Experts of a small language model: vocabulary 4096, a variant of Adam for the experts.
Below are experts of layer 7 (counted from 0) of a mixture-of-experts language model. Rows are named router (the router's row for the expert), up (a neuron's input weights, with its number) and show model dimensions 0-159. Each number is 128 + 24 x the weight over its row's rms, rounded and kept within 0 to 255. Numbers have three digits each.
After each expert's rows: a language model's description of what the expert responds to. This comes from a sample of Wikipedia text that the model never trained on.

# expert 15
router:140124137112140113134144175126145147136124125166133122150129150110107142166120136122130171129151156173177133112094148087097150106169132127207156136119143166132077133167135107116123112137145161088158135173112146152096100109105101136162116157072172139151129143135161131149109149076154168142112115135151145148076107123140151130137112111111148113113161121130094129135178175124138125106122116173088152113105169156146132141146123098124106072075149136123100078085090124098123136157101136
up0:179147108116145083103140115149134122143118140134109126126132141164145112154110154164139092149134183128160098160157104147123116136132130144114105140145138123140125130169142087099119165168166141104125186100112100162103142173139128085136091157121121116155097124184133112119176141139127140146121084160131162136115141109140088114145088107116212122118152125165121167137147160109128150108122129102089133115111136125115148069129101115142123111090118111137096099115097160093123153117105131
up1:135103118156167144095127155160153145120137160143107114137141158134103152165137158108124132139170157118115148138073124105144131109157118129152137139131096151148113109143151132133151148137170139098201157142140138142121144135137111142128087150092131133173128124139166136123099162088169154132136108138150133134099085097120105162137118139104117128152144135118137157120139128147160107118160135148118150113098152133118134152112118102093118098110151113078063104094097101094151110141136108
up2:142130130085111152167150127174187113132102112105155111112100163135147118164118097101138165089136122116132076107177086102138116153103137095170138111134138141143129102098094156176134103147132144115149128123112150180095161143133153146161116154128125108118169107122136129153131158099108146126139146175076154114128174098106127118140145113111132127143160105147090184116159105137141151134115107170151143099105147157111162132099069163133185146119107121161108156116127150133108174141114152
up3:127126122105143110084116165150135108144082112124146125137162109109147121102093161134108156153107145139106133111148132125137148131106090131146160139103177130130146119151123134147102101108129141134138151150086112128125093112106158156159130182096105134123115159142129138121073156069117107138085135144184124121111134091138128129116086083138115173133125123143134151119116153109110111081180154129164113140150114113148119172140156135082112110102113058131146133135163123089143150152132085
up4:114143076041110149112209144193117082132131141137110152107146178126103150144120124098154147145162151150127137155129157121119123090144117133146161092119149122130110100111100109142132117166155112132149098182108120118114114137138151145109123121138115095128125101120112155127110151107154146186124131117128131144167144107127148139145104128114123108150119103105127134116141181109131103102124122113138133121112114099156173112145122112105158078122119129101138134126122136114149148180178153
up5:145138138153211158169133157119147120146116157125170117144133144117154106139079120106097153124121082145148127117105127111114164170143135112139170163101156175151140160111119150144142149095114116085168152119113084125109119109143142095129117139123141137136138125099129180109108089120151155124109090144124179155138166124136134157113099132163140142122132128144081124125139118165136136112123153165120097106107173125110137164110108119124147095127151101080140127104154133093110129159102127
Line breaks ending infobox or list lines, such as after Born dates, and degree words like most, more, well, very.

# expert 9
router:163130084113116125147117099122123093134102120143163130158122165091088138134142155121154103132144107138119102095134128114122115145120155103138141112133117123112127089109114114116157129105155142074150077124107147144115106084162138164176108148107135095159146096111124149147090146127123126123123111175144139109109106107165146126145124134116126119134121134150114106150147118139116097133152130128128127068145133152105165166117131139114134112126141082141117054106116093117109140081099126
up0:130144126123137125146139132154166114122108128181100107126146075130149115143114154140126098158174162101184101120116111115114123141130124099143126104153101190103115156140101094109097091159157129168098150140102111109108113166111104109105065157118136150131114150198117161122144147154180131122133071135088158137096125122123132172148096160115149116133135109155113143136154101136107132123138123118107139124133134082090127077144120134121139087082094132158143085113109111122109138101136140
up1:167108084130179143097154174118120130136147106165109125120146128123089146156108140133142139132168138168132141116096112121115121125132065142122149122076146098139110135128116156127148134153139120084123089127118180162128086094113138149126086180123136120147144128113152138133122135143168155133118141199094139127074133100157131149136110128096105126120150115153141105119151172121125138148125138120114142100112111110126168164119134138140110102126154122135120097136096103088130188169115135
up2:133093112119181113138142130146139076102117103166156126133112148104181129114158123124100191135144125114144105117166099102097144145122115088149102135126106108146121120098150151138110176117157131131116136129136154173093127135145167128152108130104109113110180090115125136165095165119073195158129160166125117127130150114135088081059142143137152176129125129124150139134111156137108147115152146132154113113126164177103156167129133102097134109120054141126146171094104126122122112137097154
up3:112103174095117127105126133117130109115074123121135116134145097112140162151090171150102169140103165152100150122148162116121163154119097138113165109088151135143130164185108133153121110103141131139162146152142118136133098134124143145147123156161137127130134151122099132141121155076125105130140096194158126084099145094145139157151154133116151129122157136121111149129113139100149105113151168144187137131127127091149105164157168123144140088125089036123122142157152099077132157143136103
up4:090167090060128121133160167185095115140103128106145162105151149120122118138097109147102137141143148125107147152141123148097110088123123128155135111129122095165108108169133123135121118158137119123106100158076125118125125115154158118104103122131158124087109129110126135099108168097141151120131129138143125135152167124128132137136102127104126114147106108124097132134156141154095095136164175115156132122158100072151154132123135094101145121168125099085134126087117164126149140156172140
up5:106105136140119089128141128115166094140116170142127115145156128135126098113092116132069181105133106111130162119127111098098137145115141105125141151119126133150159159096127136144141108144119127083127110101145123109092127088136147096139103089133127133139175121121141114124060130111123182120111091140100171135141129106147131139126086129153121165136144142169103122128144107140147068106131128160139137092083114114135122183089114110094128087145150099078116131125162083078122132167115125
Word pieces like r in embrace and tr in Contreras, plus from, to, colons and line-starting dashes in infobox-style lists.

# expert 1
router:120135123150155116104153166110130138153121137167089116163134168090123145161119163085184129118164149161189168089100126118093103052154117135138105162127112124145121138164144126148138127117096181100110155116103139146070125130170100150119119136108133127134143112131144139150125154104170106129127119154137123143097098112152161146151102102082136148096146093129122133104164114108138105107133122138109142105084133126098108159123124103145147122073135124107101090103120146100108122146134129
up0:125125142136133093109139150179147120145114156113089145139126136141123131140106153136113096155129174125184108123152136129120108129144146121145130141120114132151135142155144113097088141154173147100149143135124125128090126151132101123159113156146118167161108159169136154145101109145131107126123113163105174145091098094123101119171120135123201169116135121125109162112108150120101093103110153084097138116121144095096106107151140133129097075125091135144132113134098130100102166132190135
up1:147106129141131100139161169166140128159134131139118133168179128114133164152118159081154131109160157124158129109081117117116112109122135128124171137119094143172091139137145143126174123116150137119162142144130157127072129137139101180142101163092164145163108123120141135178092136083152120165139113153148137151040121110154121159144124133100164143163126114116126159119135101133131111124158133154104137082135127106131092179146143108111133091137151107123109114117124093116132124157133159
up2:140119127091081132179181156186112122142114122133190118146129121097168098143133135146142162094074109134118100107129097113093110154135132082144113111123130129153113098086130148126143113144143153131106161173114147147108143134165141140157107151098125087123151107156122125150131177120087172146130138153130134115125141138137126114092118136157127126136170113152125129119114123118110166103131093142167107110092172148083182137097139162125129132121107136171110122138093152142174164124144115
up3:125134155078148154084150150120166120121101116133178127131140102115136144118118168114120139158111156141110148132128138125143146121113110151124130126120170117177125143128103131138130115141107129119141119152118107137115160105100155160171132142113130117124115137125091149157083174050131089119140087147136142119095141082166140159144122112115105145102122131146143146114139153099126158096158163114175128145146175094146112148116146120126184107130077092073109106121162151089136160150128100
up4:110132086067120110150134159167132066168113154116150148122163179100098121137102115131119114141142152096144133128147136127115108106144124131173136117127152082184115103131097077157128107147160157123094135154091165139132110101131161147149123107105115111117087115126118115138139181143163139129098123131130151127139121127157143120148088138110094128143160108125168154145138164130116105126121141147176106113123115078134155157132122130149189103146121122129098128122136155139162142146169142
up5:137138141160189080105146149158138128161098129141151101128137135122139096122102101097131170102117129141080149132122142097119150146145119132128137131139138123151132181150100150138146125129139128095164125136138105132083165105157169141108082106133121094140122145115141157180101137118126137161080116143138166180142127106154172144118129137146125130151103181112089147082127112185155122111135102124116138115125158109100087169100120113103134103139133109057099138110112112084118138136121100
Mostly the word the or The at phrase or sentence start, especially mid-name as in Saint John the Baptist, plus table-cell pipes.

# expert 8
router:151112098139147096079151108099112089132080141146116153111114150134111145155116148097150174125124183125128162098165109100107126124143109152159148124116135109130121120106139102163168176145108129145167127168118170131129121100136127107140146171094178109210147142135126106172139145104132146148095094131182175115098099091120157151126116129070137132118146085173149129144129111141079131113183128163115152099134129108101119147098133109113147122066146098106147139096101118128090105168164137
up0:134183087123141102110118156145123136150109141148105153123177116120130135150080159149126098161135181152164144112152125113131099123167094128140146154147127116136140149129159080113111150141175146111122137143136123157107122148129112130128045157103121118144089130168122119102154147121147142109118106168108151132133140099124139138132092127091167078111148128110122194173157165131108086109099157113098140119128141107115158083142168122088087098099130146159095087146084136115117148118147141
up1:133135144131154092088154160134117144168120142181107129160164126113156127183103164109136158144151188151153115152098102102140118120139147127166161173121128106139095120143131127131146136126151118099174137147138122149093125085110097149142105164119164121192101144143123159168108142104156124122092117142146211143099118145134141168105120125136160125105131108156165137150162086121093150087154150153097137092107114072103156143101103118101126109101185141098114130121116137111082108131151117
up2:089152129092123143146147154137134077159112106153166136106143172096163127155140097085096162112145148109105109126174107109098133158127124050179109102110102123108136124124157143136110142167156155110135130134106137140085145085132157165140098172075144143126130112144134123140099157122099142153110116139129135120120167108133108112136136136098140106117138139124095165092130132111129155169095122163150102105120134161129167174105123161123132131101110125168119158105101153149119155107077130
up3:148111174113174101066162180122135114169086126146144138135137167105122130121101118097104148086114150126105160111124147097151132101126094157119148140117140148124113117170117149115105165105089110125133100136139091137134113089098136130101124142074140124110095120119123173136121156116117123118119105147158138123088154105151153140131145106081149164087126132138106172144130176108140150075144132136158108093136144116162119165137141174090144119061124083122123129150173129120133133161139092
up4:107171103061111113127161179183127074133107138102129163096157145087129136119099088157141160120137145169127174151140148130131112083143106140140179118096159100154117099129092152160146124178174128098123134177078133143147122134132139150105145153168127141095092135128128158109110146126180128119116106122115096126154132097132144140117110104104107136121126098119136136112151211120125125109185157109151112149128118136154141118125160116173158126164138129121132125092126147106173110147166120
up5:137120129131138115129118156099167102155098153133147108146115111114127112117098124107117157080123104126108154109113087133104152165083137103114143138127160170160148157117092142151166140102134114106140085137139071120101116079157157117152115099168121145134133155118108169134106126131121170107128126152114162135127136116168141130108137119152143178137136138165106135099142072148111094085121108092136086093116123107121106185072122098100125089107137104091108135108141069112108138131149119
Early or middle pieces of words split across tokens, such as per-haps, misund-er-standing, particular-ly, occ-ur; also under, over, However.

# expert 2
router:146079138122156120110137113112156102162093141117141150183157136101102115158117199088128163116111131144138164122128144126135121068119091119195121106145127138138109151146166106146158140156124168128165118124136188118091132144159103138131115122138125111161127105158107127155117159136133159115110108132134110150068133090160143148135108113076169108101122139148146140134133116164118102124140121125122123119121163125090124106109162122107183103103146122139068129093086106103164143118132134
up0:138137112088139091135129124154139127131077159147118115178141110167146141156091169153109096174130159106169122121144157112121109098161114139134121102102137115108113170174115099096118129189155110121131124148142135158108126137133140108158077153118155112130089142181107157162129130153139140121143080167124133135176114104103091123139097141149196112101132108148097174132137140141114124119163129137093142130138162087127128121145133134124101097120135123156099092109114128115123146093111143
up1:133070138129138123112121112137170133123109142159109106143144133096133110154110175086132127131147140159149110132119129111144145089128108089155120127110106100138091106144128116094160143119121124120171130161101147117101106142155106134133088122123103099156087133112124120177135148093187112128130117142150170141078089078121092144136132135094129100113127141136147135118141140140118122108129129147122146113120152123091114156113164102068150122095138105099078147106109121105128136155179159
up2:136111137154146139160145149172155097122095109139124118137137168127135138172102106109102195133128169102122133113171122093115141122138127081145108129166142156120140126073134150168089097163121152099110126147113134164088142132145160171169100138104129143160180145134115117117088164128109166138108161166131141115146167083106111134095132173122133134111130141134155166106129102150128118156134152162146124127145158183139158155105111155137127123116107158132171136123135136163110173148095122
up3:112137142099137120088176149188118147165107131134162130144123111116156121140080145140104124085121135140103149083139196123135108105092104122119152123092150148116106154166118162129122135114111124109151117154073111147115128133123143197125108152134135134110122115140091140130101121105118078114122129120185146118103145098162128158145126130109170090129126134121101144120128142110140146095157150154142111132152135110113120167145146169120135079113103072106121119142180133144110159156151074
up4:112147120077125091137150139150110054130143130131134139089152185134095165111095091141138127120163119150103150123139159126093150097173164144155115115094141077166126086108085095161149130126141111122086124183087128128110114087187168142139116114104112139118121136096152124134117176121159184160138112147130124157128156104088097174121123141131109121154120120103146121126159166125130123145162107135136147126114097077144152117173133145132157109141134136089145119122124128105155118142172137
up5:150139151169151097135155165109150126114140099125148113146170127124148119117105141157112187099086121141098126154121092120095133170128144098121123147069126127197150173110127144164168143110125137130134123142127107117081143094108154106130156112151135159134175163135118134128099148113135136140119142130155189183109147087127180151131127131156114168110124134144090149098128146170131125097143109128132111089077111108118141189084123120080150097134112113106155132137109106108147105170128172
Space or digits before years after in, or on a date, such as In 1938 or 10 November 2015; also of after summer, City, As.

# expert 0
router:137146151129155142063166141161162128127136150169123139163149139107130158164130162111141182097167149146152134100100144090093115070148081096139123139132106104142123125143106123139132124172132139096150125129105136141105090082148105138144133145110144136184133117151147115194089139130163145152129152197156143133086089137160135131145131136091157103100162104104109160108148119140102131120118141131118139130147134130144171142110132115132150105085122085129088129066129098120102116146145148
up0:115092118133164071085164160172085120163108153145073129126127119130141097137106167122129135184122154106153118115152152131112122129175121072112124126119096103121124139113143098094096146167165113099145151111134100127065117140159108119170109125093116140179126155179145117137129161159115123133086098149118148130130147118126107116161114106111178149084126127136133147137139135145101099086138111108091146122136121107092137124109139133154133080103104108127120098119088156118124108129116153
up1:127120098113174092091125155174148126132157129161119124145138145129117139166119182064130171123155122125155124147095103113124123118128085122148163131126120106165113134137130120171161113106144150115166101136100105139101120115106057145138104138133147118150135128105131144195092148122171149144122087152106175122096085137183134158130142105102145122125146106145144153132132118120134131149136161138119136083111132106116134138127160085119156123112154115070110097100104111144118129163105144
up2:098127123104135144189154125177170113120111115153146117135126124109155110139148113146111152098137142077124093095191112099089141134146120086181089122138091165157110129121118135169115122136134160121119134121094167162117159091150144158175134153097137111129189099116117116160111168140104143166130147142120127124111100132130144110127132114147151113124153155149124147128165109142124159165139141164137130104102185150106134158099105149164152119137117112106146140101084125125114153144092107
up3:123110160102143153095130157132145119126069110123152102133142121114135127126054125144086175132118164120097147130150132096152142097128119120124131174094165167130137107124121142120113100141085111115137124152106117143127155163136111135181146188127126147125114125134113132127124139072119117103124087133191094125153138075122107155128109141126147156079142134154138111135140165125101103111171145175151096131145112106129120127132148128114117106123106038082109117118152142094101139142186135
up4:113163112059155094143157148144137050138132162112143165097162166087105191105112088136140154160139180144156135166174158105120126126142134136137170112099143098172089113141110124154133154184144138130096111146117126153144123140135163134116123149126116115107097132117091133126108167155162127133109129119116106182168134088106114128125102121105113120133127093127135128120121194174137079147140143144161131122121100116157128118158118119122159117144128134103111124115127136087159130150137142
up5:140124171161134135100105158147151128160111163171166116142153093120140086133099145150116140115111083121144132125115109126092169126131128118142129180117165163152124147084135150135168148117137133108172100116124094143142125098104129087104150111134102146137123164133126124138175119103137149117100103132129159138128102105129121182116124125153134110139139131152135136117149094171140168086139120120095126126109153117150111157080118085109164106103155128081101119124121115107121108127126136
Subject pronouns like he, she, they; colons after infobox field names; and mid-name pieces of Japanese surnames in sports tables, e.g. Ish-ik-awa.

# expert 6
router:125145133138159146065140161120162129134133136187119127140147166089103132136115165125171176149194132165149159107077157091099115099139084120149117129154115120165115166165131113132102129152138135124132150134108125153117111122116076139119115181103133120173133108112135150162123142103154147131119143153150147140085084128157109156159144117114149155098156133130102132119160145130125137108135144132099169110101148130129105149110117125115123097098141114122117116096102130107110127191145151
up0:126166128117128085133112138135127121138104138126117116121111098137139110144112149147117097153115154118191097098151130128145152153142106147098134135135133169136128155152127087108107149151142126104103140174132134182090138133144123103153066152110123161129121136170116160141114122173120135124090115174128145155175111117096128132133069118109153126104129122154108167144159144127124114123122129109103162124114127106099129096127101132081117090120124115112128076125062128136090131088135143
up1:139115124114169128084131136135139137159138128172104125122103153109105143159104167091190140123147132164161111114088166103153114136120103097156132136143101100144101126109154147163146134109151142115166095122115124149094131120137087167121116175112141108179125130112131170150101139133169142150131126152146125137107106129150126131153166131122135128105152100121140170115157141147133106064155122144082104100117179120110125135103155105130143107081162086117097104117058123154136123172137147
up2:109129153102104100157153124165167108135103117114181088108123124152162097161138144125122172097118150112113112095159100119105150122153102062125079132129118171145116122095121115164106133139119209126123149146076152176113123096132129135136108151133099142173151090106115101144133175113125143173117137140115154096143112106114119099093127134136117133134152092121104150115133106140105129164127136168115139122105150144117185178087137159159133136103113114139145160119106121141133137122154120
up3:170107162115160149128141138138150119129067111094146107159121121115152090163117153097092134104123152144079144127127210106123131105138097128133137142086176129126154120120141152150116125162123167079114153166094135127126134099113133147187120165119134134125147151125098140122128150054150104133126124170154146094121146120151122128102097121118155146111132118142108144128134193093129152090145158138161138123164159111132127109115169148173148111128077060095130095159139178086145167165150082
up4:081154051082117128116129173182135077166146138088101145084198156130114164153098124160124183149140137132153147102128139120152133099165114121138119135128175069174127126124129097128141130150119127118161121124095136138123106123141154130115133152131114120116056099128089145112119170114133093118109127115157101176124106106115130133100064153120133128117132116086117105119150188146122142128135142120139160149165112110139111172127147126162173110166160128124121105118179160120135124138155154
up5:131138132148161109118114135129186109123143120121130114147134115138135114135116101124134187107106105123156134164121083122138155142132133141129142154117159155179119127102140165169153098122115139120139112135120094138120137097131138124167133121155136162118131139105142114141142147111129148140099094144101198149114129072166139146149165103177115119116142118121125121116152143153111117077115140147111126130088111127148116166112112081074135106110169135059125128118126103102150157163112144
Surname pieces, names in lists and tables (McCain, Smith, Williams, -ić), plus separators between names like /, & and commas, and his, her.

# expert 5
router:163145109107126152132162151117129132118139128159109145138162152098104159135126172097187162139172161143171129108112139078112080098139107117159113137144085098172118137167124112133124114141162145108145183110131118134090113123152109152128104114130091139173140056125122136132116163107143158137134134139143141106085100133138121134137071141089128118100156148168082160139169126132111140087101140153128154136095157162091152144111137115141156097092175124145081111098104139135080120096132153
up0:105130087125185117151134127166140151123113152128100146126168131116161105128132174167118104158124145152194116162164129103092142130162130090129109150135133166153149125127122112075123158169132124113122125156136120165101138167100108090130056134137123142144113138128123133173169194171126111112080097174092152149117115133123123162128111105111189136136139104127102154133139140124107103113142145112126145132131126090129125122117159150094110085103076126154096118116106139113101139117139137
up1:143108110108174135098150151136141122130136134174114113148149129181104151157122164113142160133174117156168138115099170109128114089151109113166150133125078133187132153138170102148162133129142146122175117132133137144130112120135102156135116120132131110174164103125153142164081119116118137135132103153146134112083097140130137138122156109095137109096137100130150130145181119151158158110156139140108138084132162132129156156121110107141123075111147104130089145131100133139076130130146134
up2:107156128083093107135153162138156095117089108138124138162132113115105125165132102117117141164103126097142110108125110116112129114093149089180107114132141150137127127107147169152096139188124156114130128143077153165107151116142133157148127144119114086137159097142140156125115149087116134169116123139124152099129119121106129114091136131104115127122147118133095164128154090136113139153103088182148136116134139171137115134107101151184135126107118136135136148149098135119093139146116105
up3:141123128072154177079130124138131106159104120103136105136131126132148137147096118143087159115115167136079152126129160128125125130119098119116146117078160132113139123138083147096126135106143120136155107194068134119120123082112171148131113146138155144109129111103139159135098150095139122090123106148148154142133152087136140130132147134101125144121119125161120138117151144094125124104159131175151102137123116090121136178140144153132113082119062059111144130175157132132132131154143090
up4:085145108060103092111154140154108091152127121117146140093144173134099105121113114142136152140164170150148129123130166093143141082136125086138118096101152092172104078141075123161158134152122123123095126157082150139102120104144130156108136158122126126126056152108165126114147140149128104154118130112149125152110150119112142128074104129104123137169120117084129101123119128117125104131127099095139124134116096075137151117176116140120166109152126150111109092115136133144174123156139129
up5:151112127156148123133123147125183131157122135162136133140140143119126116124099102111105173092115093149131129132123120116110122159138128131120120168122121137144152150133104142154135133143139084117158084105143072153146135058108137112101168105190130141129143164114183162112112134125113147136094069142086186137113125127096130168139128115161116134149113174188087122107150109135146147104128136132136130104063138090109088180117125096083141115143142108073130114119115113093120136141123107
Past-participle ed endings and verbs like played, born, built, written, plus the opening parenthesis before birth years in biography openings.

# expert 13
router:150118125125157113126156135136137142117139114178137112157164120132110114125143142106125166117174148135130137120124153046093074108149116062164158135144112096161118132131124131159130166154179112070095133167123157155100127119141117134117131168111128112187123106099167189140130143114136166109107127166147149175118164149127162154158120104144133096093173152105130157180160109142136103131130181161102158118118132122084124178131128133112130099144115110143107102126132119122144137144135179
up0:115149109102122118125112153164147144131120148141113131120146087130108124131132146147129095121138122114179103166163104132110114086169076098122131167169098117139131135177118113086151149157143121125145117147130145135100159156154123105145048122146108156135107097156142170142148151155136132114119077172125134151118117099122133148133138112115167116109141120152141175174171151099108108104132133124128166137154142116129157090114105131076126107068116130147112107138084138068117147103166156
up1:114131159074124160102127115162162123140137123152120131126118145118120122133114170076117137106150140148160106138129110108113153129145078086161146143144065108147114157119153119169161136110139137110161073178125130142109110108153099151136132114130134127165145144114132142146128137088173140164129113163113137134075108125120157123143129121109117066121157119142095129131142121151126097132146129157099180089126144138101156164120138112124158109128139092126131127127107141132135153148118143
up2:128106122096118155154158133180151089137129090112141108153150130122157130133150112139124162152127111116097137159162089125098120136109108064137082117129107127138105110066116152152114116172126149114133109131124147169112152132142151145161134167107134143134161157130117138137083172080132152157086127145131167106136128119134160151117122130130154157158126106112137149136148117134148142116151115171125121142087152147126158152123115133128141137121103113151133165112092081085141177142133156
up3:128106122112123132101152148176118126149082130117124131151143137097137141135071108116096162142100159140103182115140155079099145135121129137133173126083188158099155131151112133122123114102128135097150134157096116129132168148110129158175124116127111167126141128120108152093092155133114115133105049158141162169125162070161141158120104130140095148109093133127124116106139151105113164124158202128144104108138133130125130156115122161119116062127114093103115138142157150107129136162116092
up4:104148082084112159175143164166135039149123159105108177100158168128118112119137113132141147108135165181123120112147119113164145091149149126175186107106151086134083083121083115147170114133160139126116115114091132094117110117154120145124122143117134096116077132126108122112112148125172147148130102117175110152151153112109135137117115132091107157173122120138113111127110171141149111117139133126158115147103107102139124113171132118109139093158136117113132108117142129152137129121181139
up5:118124157179133104142125162128154114153134110157131121133154118098135131128112141102092182120085073122115119117150173120147156173111071116140155141117161137153151139116097135126143146126162090105125126122108102125108139096140134116148130115156136162138138156117123167134141120133141146143106112156119147137138108101125079129106125114177157147149156131173135135137113109139127159129136111113096109129083112128112127165069153129102137081126134120105120110133126060091128163149136138
Periods in abbreviations like No., U.S., Pos., plus word pieces in list entries and species or taxonomy names.

# expert 12
router:119131158121138121114138157133138099125133148170102129106132157131126142162125130116146161167148160144140125147132147136135127101123099152106178181135101132164109117115125072142112133119137165144121134159098154148121136098111108126118074141127170111128128116139123164120140163103161133110117138166130123149127142116165142145155133093108162125135120142118118110153154171122098138120158151131102152109115134132102128118150157102113171132123149096110138092127098132132132152188149149
up0:122140097116139066135125154151133128198104126144102117134153106122140103134089157147145087165141152130208112127139125128136131105184130129135125148146125131126116137156138133081118173175150112124123157166130133193118134148133139123125071145148113126148099137159120123126143142143117138114095080178097144102109121147133122140170111111110161133126126138149100171120131089105094107084127128104094134124110124108111099099111084114116127068138146136147103108117097160105144121095135146
up1:121098135126148097124142158107139112144135114135105128115146151126118141176131143098186188116127139139151128127151147129112136115150137141154158140142102154164102143115124143109147143101120135105148161144105139152112097115126089135115074140123158104164106124128132134151129137121137142108148100132099125142083139100126135147136178099083137094149152109127102104134165129130097145113166121144078130078132128099117168148126125094093166090097134091070102113122108126129139138160092186
up2:124136136094169134163119143158133077106102126117154115149168151127170142146131129129090157107128128110143102077164110074081150194115107081146079102120115118153116131117148135149100095112132155155120184137128160131085122147140183104147127120101110144134162137125129122120106172111121180175137137149152158110118128130127099124086167142136101123127198116128144155102118063199135124124134116143140130119113153199120129162140099156130160137115134118179132127095098130147151167126117151
up3:115091121116120128096153144144149135114108113123128154141119154085118133127066137085095154109138148149107139095104136116130128131141096095112147125087128157092132154143148146105118112103137121118164119181111148079116109124104136175167116150118116139126138113100100146145070172073138106144142093152160149090084170101139132144141105100117144151108157092114095180126178161100159129098139153132151104145133120100159121153104121160127144114101083114133111158129172165123139124196168067
up4:099136122066101119127145147172118093160129142132134162097150136124088151131101128155140150131112105136147117086152110115124129116138113119165131078113153085164115112142118100134125109129154112141107117163110134119148133108145145140131120100139096106125074130130123150120104180128151176177116121136135132165160143144147127157150117130112097134183139077113138126134145126133128128091182138106155128130150126119158130093150134157136167095145138103076126110100130121115110129142124147
up5:145119156136159137092135167140150113163159136151155164130128106130131111144098135155101166110120094145128150124124078132118147164086148079127124168097104141160132169111090128165177109130152121126142076116100090118117134070127125118139130077135129166134161161134134114144114113102127161135123104122112165121139118073139128137093115136160143153160162154166075140135148111133115141106160171116157115124090132099131129170076131108130145080145156129096105117106123094107136154135092133
Function words linking phrases, such as and, or, of, other, including, among; plus the l in gameplay, wrestlers, multiplayer.

# expert 7
router:138163082090122125110163159128145108115118162142098181163103154113075138172107159144152127146133140127152142147115135077112069095144117138129127102135133112186114109126132094163163169136115164115148130138131130124121138106159134162126113118085133135173130111122155144153080084128156142156089150166142151126113151098121109136144133152078125113075137132117144153169139110154124082109137176103117132086140157132129120145125109125126133085115173106098093101105099098121134129131125168
up0:152140129113125111107107158128143137162098166162106169144134149140172140137107150124111073143143171140203129125137104124117119136131102141096107153111121145115122144161140126091098149150145151112149144150136135175119121135108144071119093138148121153130120140154156126127117141144137144119103112148087127107127133132085122123171121104123178120107135087150115169128146142080102102100148123126120139135134132128095126106151129135112111068139094142147100120132123148067123136070128152
up1:177110105125124129140136169093157135116138138162086108162130128113122180166096162097154152127167147117133108155092091122100114116136092134133157145129132097169141116142124118125159119099149115145147111164147129146122107131151096170128110141138135101160123120135133150175074121114162141134101124164134135114081095118142133145127153101087144096148118125140112129128146117143112106111154154173079104056136138089125145131130163144105136089092160100080106118126063108113128156133123150
up2:107115120106112122174162110162139087141122118152166091125124150107193132145120116113126169129151119137110089116167088059110126126102115111154088124147129105148148125096110134162105112133121155098132169166096136161130148102142152171166087155113116137153157124145144145152109166085101122149142148141129150111081121147145098127113134101094165106124151147135148138111128102142120141129086141142116114153092156174115147126118133130081111103133114136098174161118084124115160208154087106
up3:145116154138168116093151195145164140120081127140159116108135091117147141132095141102102207105131125122105141122149129107120146135113117080139148111080169150105145166131094140129122139100129139148145099169108105115130117093122118181161147156129121130121106137116110165173103131106123121115108096136174148135143120124143126154118154127123121132127114099167125147140117142118095124081174169154155112100138137127139153178119135129129133127111088070088167144137159106141084136148142099
up4:115152083019096109131137148189158062162140098136128153088148154145100129121109130147132149124117105144117139119153142147141096101160136123121130098093153095144111097161106133149157129122143113088090105193083113144085119112144129156125109142143119124125121122088137150121111193137141153135100127121114127144148146116116118136104095116112135108117100124135128104140145175158093140141177138124154120125097087096116144109154131102123157091165147142129118096111123160153118109154153135
up5:159119151172140124105129132081214110149136122133140096131157090090141053117100117096118163078131125159100108126097084101108165140084129132124112172085154142157117100134082163147173129131123137111171089130139106111110079089142118124152140115153128123147171134108136144128105122143156134133122099151099162153127131110118123162121094084162126156160126146169124141115153131119147161088136137116144109125099160114122102150072113108087137091129150146103117115117130097101149143125086101
Tokens in geographic or measurement text and tables, such as by, at, est in nearest or narrowest, and spaces before percentages.